{
  "moe_layers": [0, 1, 2, 3, 4, 5, 6, 7, 8, 9],
  "router_score": "sigmoid",
  "n_groups": 4,
  "lr_router": 0.000994,
  "vocab_size": 8192,
  "norm": "rmsnorm",
  "seq_len": 1024,
  "train_tokens": 658100000,
  "steps": 13768
}
Below are experts of layer 2 (counted from 0) of a mixture-of-experts language model. Rows are named router (the router's row for the expert), up (a neuron's input weights, with its number) and show model dimensions 160-319. Each number is 500 + 40 x the weight over its row's rms, rounded and kept within 0 to 999. Numbers have three digits each.
After each expert's rows: "comes after" lists some tokens at least twice as common just before its tokens as in all text. This comes from a sample of Wikipedia text that the model never trained on. Tokens count by the router's weight.

# expert 44
router:513484547502516591511537429477537543495448615477482484507436524460450524454537487535528469450473458486537551495413458426466479462498521477453496510510494531517548433553506500537489462553569561499410489488488471553490498449511495521538559437462454461549465522497474528564519461564471511515473496524415488510473552561502427474511454510556504485511454494510490465468447484532408468477492424480484464453526470510514508500523496438547489553481551375569502596454448498535514538533477436
up0:510480482501457464518537467482539460562499539557508512496533543442518529532467500458464507501482448500472520500520497472524544491486475531517416517541544510436484433431524490502521508575513495525494544473460552448499459479514404525526501507531475563472560555452536498585516522498524476546489450441531556482540501456468431472471524550489535468595576519533546456479507606572446502550521492491533453572581434552513529503575504500494506488528443458528522523537507524563468502546496528
up1:543507494507412496548532532472510530427519507536535511497455524519517492608535592465405535548510541515533512417522510477457516503494555390451458532540531566460493449564535513466553460555512537528485532456536526534537464469506487511496491443514472458543451489505492379519517429454554466440527447547510448528529490532482454534501536522510497518464515526423592501505523499503517446486486496445532464497399512516494546487533509445551465472545502528498484481483507551585499535504477443
up2:569496463443497478477507494569527524541547555477559538467456475435470519495548475524517535466513485484489468558526520487508463533499415468526518507505480563526507433481571508464478484536531509501476494418432453542468520454496498477535520551426544476524450515418472505529442481435556464488516460525503551487514455492537580526441403491544518464562479501439591505468469460556544564482447478472490468483486537503486566553472506536470496572510560456488531461424552462584499515483545478
up3:567494522567527470523500511449512490435508496488479497545493505530478475526531459475441472537501529512548529477465431494508513532507520589501494439532496502517469583517574472497485495520449616492478507441440531524507543488524507495489504580544467544481469518504482458450515496449462517512460521435409528524483519517458542540549473530564476497610533457514451520506509533498424467508502446519381518505534464460459536485450569541492497517519465537483470462515413514583552516472481453
up4:528616463521516465469463535518481477470479485549509476443545459517449420558520485463534451486519466522441486504530549507491469532437472468523497449588451486511438464473572512496451412532464519505486504546470513566519560510476522499513476547484420514561472491544469556538547529496541526451477466594425566454459478568466534451515464512573432455508438469454533497474493494487533419452449490577534564556540520480424451512515470539461470420527596477493443479476467439548488496535480464
comes after: " in", " of", " and", " to", " by", " for"

# expert 9
router:533521543449466471531521475453489543487447479479533499551518492538538517473470536549487475542457523476517527532568491442433500544503521404428495424508503486495463413481535508585469481511487502501423539534500532511518576471516524511459457510557456491517536403509477498480537489460498565518469501518528590464469554510476514483528508505510529509506499522510494512457572527463451534487561467506577514506469422433444534400510496498530500479500533534486484515511475428545528439560556494
up0:597487530503496506514536426591484533510542516566477435491402544434538502513509507493432482510529440504475496502492529472529501526456533542509516451517518496461493482579548489455525507510562536525442454406512500516486469543506435505514546491538503509542487525437480506498512534490479457508455472513438529457544554513458484529533451554516524443404512555550465513521539513555529476467569402553519535505437532453459485462542531491544505515473537490510526588495462487470456485511495448
up1:524513511547453434497531505486456455502539530499534490469464535496494515479561587506563547507456515534468578505495512472503484485582501524445504463509433552582553462402529469491487523537433422533477446528498552593464472530536397491514586559542561520456450537518521484516492496538515496501520402544524466466510526529531462485465527466485505418506513467580557518437500524453534546471469596487535574487520460516549531500503550471553467493549450483475513473464532537535439472515491532
up2:591528487521450486523502531453550550487453497539508464495499420440481515558510525449485473479442523460462496509509553533541528588554481530416568489490585524533484493438454502465487536481449572492503538511545482449488459546549509554541507504564549425538486547521501569517428529447558455541485526486496452539471493508453506471483517503512469439485495559510548477503406425531528531497541475489516509523467522505559545456481445493532464445415495425522371462521501484579446493563472555
up3:517520494500452438492499549509466438489520494512457465491434474555578514457490493476494573510520511555447497444511460510553529482486553491482485490498575448436570519539602474533542578555548533520536506489488508481470505510554496514526460516576541516458475493469496439485429558602537565477475474509516526507453476460502422513499545475525488444515531450580451496417468526563479462491557563520478548459514553490462541462510449502467489529448491499457490539456473519527477488455499563
up4:515486558464515471440499530530464518490483539465478466493529537517539474518473457562596433538577519546486530572483478528466459474479498460479514496539449502520509460462411507552506550442531479523436514486504513466454460479421475507479549452391508491491486493461554524536493502535461490500434509496484473474455529490485464463426488529466491510499453468482448550429464439553452390575506456513498449485486510447457558493535456510510545509477473523538433460496561449548468491545522508
comes after: "'", " and", "s", ")", "e", " ="

# expert 0
router:568509529454553581473557525563534522518512570468519541471473445516456470413511515498466492511461506431475527496566519466515555429524512468485480475514503529622547552450537482442491519477410593535491589467493581521529488496493542512472493473531525411518509480477474521536477489516483572504532438503454512442524454544438490483577481469537487482486528505451496523413498489527500529471572492505558473500496471590480553427487485428512521498502502461466473503537541482540512567536515511
up0:491536521551514531502585471445535440526536532491545479477471457483471515469492404486469513440546565471493560527564476485443454514484466479483458488478456494528516524551358500497520521506533526488446505500512489513474515471447510510615512485590519514491452519573519500561521452529478479452465548529443496459518518414590485449502516517473472441595489506496476469517549479484450564502466507535527551504540476585482523490547478433573511506494489503507465532509512478550566475508532512
up1:440513554527428485473505503479457515491576580504528543483404539507510433571392481564555481600525474446462481473538486524486491490524541428536552540514522544479492473451522490469473482474538497564507564539544528472501592552416527515484466552566419476435521505471510429520503487476398509489502460518513542520538577507531511524446593495481560522475518552508532518529463476490465474422477454519547466492498454434498478536550493487513536503501553460483532545526524551480520485509444510
up2:443591516539532512522582535511471417491589530449439516477473502547464478516485538459458466503504501486441513478468524524530485504496458506453495503473455514529470545455497405464531547477507494565463463489447425495519486550459531490479444418571517500474526475546505487544450517509488477519512452458539545424496557508489576581543500559493557520471528480500519486480574512499532527471542462508521477470537448540501550510450541463521513569549529499486392504510467508607425512520537480
up3:437494511439524426493535520432411463480523508496505535495560491440477511501465481497530538526519523463442520459439543481527466557549476542440557470516522567508557491432455510516499532549469490520519469463522423483509508449522464469499511512580518419497506590545503503462485511485564533498561464541545485514502483535493618516512520471555444421508519513504530543544509485448528460532533439401508546490488461545461539573505470408472519466528612499568433522546493550488420512407532483
up4:476538425500457462523511562477489500468526466523568537553500521499455538509455524551435427582527434471534531549480493425519532519400465524546491428493592528459543521453453482469471518463429509535518406503486557508574488439463499574499522513559539502547511463495495510512490487571510569450566506444551497499537416536486516500490538483477505474456511506601522474450509489489490572419456498467519485447483453515473583549500460489498521490497496533454522490479452555503505592476548464
comes after: " the", "|", " American", " on", " National", " pro"

# expert 19
router:568510484542455469593547501487415503498475543498500500501508449482501460527505503505518505467541503469472519435542497478460446509442474505488450464521544539457486520491514470439517507426542453540415524458525522496554437484507432455480488495548510463518553505568427526557464424535468506472418479517513614462511499526564483484521443562549458467535524474494527548439541475463431513520521447420524504538475470465445560544479599468485540499427508472514496469483452457519454610499568477
up0:480504467485460556550473520599568483487493515508499448495547449564508565500515538473496460597463529441519568466555494504556529467459527503476543487526507514497501516419523469541506513453496505480513582457405538467505563459470507488492443430452465497554497471560531490504460515500528597445494529498528537421457566497452498534492465520513461549447520445607512472469550535524494478593474447547487473506443575550506564489459495524477522527542505456463476498476465478533483571444514414
up1:474424456503500474511566517478568516416468559613485482514432453447503534536513520484511511488580476555471554536547513543545500540493526435590546479496381490470473560519500497480481515552468488491441501512507498491519502535499546487549540473528520499505535516421570493492503555485412551522440523454545508479510443480531513459584583498469506460532527578489505493537425516490463557464564580512472473518493436542523575438553521549485467518493527527539541447559548519485448466448541569
up2:433526537540474472509472477510460482448397510623565509491489484444468464519428477471490473471583550580400529399450520496498541469479494547504479523486527519506456472542474442507511459495476490511447468482485508457582545543481563525509508562495523401523522559533499526498494519491505484516472418483480513483537503481539516512494451505506453478388448520543501477405534548511469491510523550487462518501470499493479486487561512503476482500512551466561505534487510503478507566591491516
up3:504529535456483439493465438488497502540504469504516431530573435538470493531520495446486518486436537497513505478520507529507511540519465495510471547509447453415482470454518509418463475497550491470484460466517470515559529401461532522513467473491527393521545474515452522517455485484501535497576521522528494454555473515528459515487450524441449502401536469508489521538540472585476519564569515520551489494525531508522556511499553519476479489494398555482560494483449540462470494525598494
up4:518500458506417509500456535525565475473504555536533505477496464613483557484418492468472463536527530470473548473521482515480471441501545521482538463430494500496494537463513465533494518509622495625486585452434502529518555491462427516523499515553471471489526484471488526568500450567554539469368432599506528472456484473509517498470528532541530528507496485545459483477537502478529489494481485516436501499518528476440583514428520520476565461453565491551539441472510515482518515509544481
comes after: ")", ",", " |", " (", ";", ":"

# expert 23
router:579462492523461490476496452508467477495455550490478538559545492503477501525457519486527485567492494499479534495577490496437449497501506590462445497482520530475467520441480498506509449513504496425484522509483504458525552421470473502608580508462495487450585515469459468563462473449487494497452470527540535496491547590499511452511491509563565423541539426530547521498487502503443500516522466526528409513528531476500536479461575549474521458496504430548550469492454517547522464522467502
up0:518499497458450556518538468514499440390529429499509477512492431460465481466537441448461540519527556434447451460498570510524508502469424492514543558464531461478521585444485493533486575525568497476482541489420471520498598446508551516562477508452440542560500477567543485525489479544555479482549578579479510403577471563488486449460487545481531520512512536479515510554556462515567526527512540525455436532505600505532569545483514482475499493450519443463493565508563490435513483519523452
up1:450536524525527551505595478483477467453496465559507509496490514456443559504511461524531589524514513532521478519476573488462500511536537536478492520565570549552517429485511449484499502461517522490499476466481455498519472512398429528552557517484454524520581523532516536520550429414507541436478507551516565476527523475529527494553450546482503451436473459398489567529513501495485457503582454491585548497591525527521479531524455533518583503526477438488472504532462511536517548497515451
up2:455482605503454519508466467488476524541529544472522511488465473456520505419459500578504539437503568490443487527492469521507502504469426529542534518459556498408537431502561513483421548494552425462525506453588449512428525458517518537502479528514450525548483457481546452465478477503448486519506524533473531440490458436501534466475539510516525520491516487563492554427502558597539525511506451415525542412459500436469476597491538473603515533441403531593570469459562546447506496568494460
up3:453469496531501559484553576545593484496449538530454491519608463479459524507513561518519482499575537527523541388534486490534569531423504467566531466519539505490520505467541475572527536513558420536498570500402434525531531543500498481475463493601506562481496447478509508457453509512495446439397521550536458436502503483582490547493492496491524521494526488537515509568469485532468491450593518493474442490433475558554516491489535529471461521563520481472540418518453458494438457497568497
up4:541513494502424498559527525569502500516515469521483468479536499554485510459401518450434501499533481495462481500540529554480507523462489475470566485501459463500515550430563481509509484489557502488516486441486532552515522602532471436493541548535521481496501583455445384427518509420479468488470497549535512498577494512546462499537479490493493513480443525487466427587523508462506476562531556483445489519497511459518522437468527528539571442513529490563454501502536458475491539446534488
comes after: ",", " in", " (", "19", " United", " 18"

# expert 1
router:561464511533528510527543476476541516490515550504506541493450510471475474459509537561532508505564501457557499510541551489494595519534562396449533507476525445508521469442495430520481499486495468510488491496429494520519538383431510496481466486506500466521553480504455433443535454553476532494488520508490565455500528569519454488613504475501493511514506505511494559440473481464481471458477587514560531491475502458545485497509495490476485519538575581515474510496511471562544506551517515
up0:552469537549449423450500407476457545500507515528504507529502483480466521487474576505562473500510525460505513445514565502463573495468447486551528496502504454533529515502494493493517428420501475450466470518535470459548542519456557508463492503525529494564543451565540524505489517401495596479485486488514482513540513540465536564481495488465542524469376494505502452543507530487421562454489458456519519428462547562529471456512456479543551567499521466502540479510517463474467516521560453
up1:519586465491534493473503459500456571532496521513541478486474565556498496472526447470516486479523486473492500484507564463459484524571519622482550475467535477492422446540576473492449479534479488439542514572563522568582542543486443565485537481494524518529500544475523446534389498486505450486499572507482488501444452472480503418549478499504455521519487517500491540482507466461492542525435488442504465491457486526447495460465434513493458487562502485582439498578544460488539562512472472
up2:493454477505462528512496489410486508518507455449529486497579443480493449469558470504518523548556481510507523516531506522463536498453503518497511510508494505470515503521547504494495577464581464499499530434455529517499562500568509518467588550490512478482525457512412470466519482544445554498583487498550512538523537524582500587545420509472386548515565404478514468523437514419520432533449507487523494514540511485433482498448594488524580550470460482474576490482440507490573435482541524
up3:552439486443437457461497532507507518520505515473500509530428462535450471503520554475511504529547481481476505487457500496512491391523489466455504518515454511510487476491496511527409509475498438489492493465499528443478481539578570498521569456455423470545505512475437500502513477494470487467532515555541522330508556477545445496582524491601432520554431485555493441530517418452425443424493524532523503473472491516464500503390481551496503510523507528489546453427482467494506499512492513
up4:526513471502495483540484504469501565551553499582453507436598484491504463552500474554473532493500496547471547517500528471568555494427485472447570513529464522499434524445498529502426519467526467499607511426493471466436541497448474480549480521422439461451502514451551480515541519517465537467510533510542462534462481531563493528520509453618502434550450500553402527506534520474512459476491483452537556586463465524457497464504530518445556529445452489505473520459519510510428552542486449
comes after: " the", "|", ".", " and", "s", " a"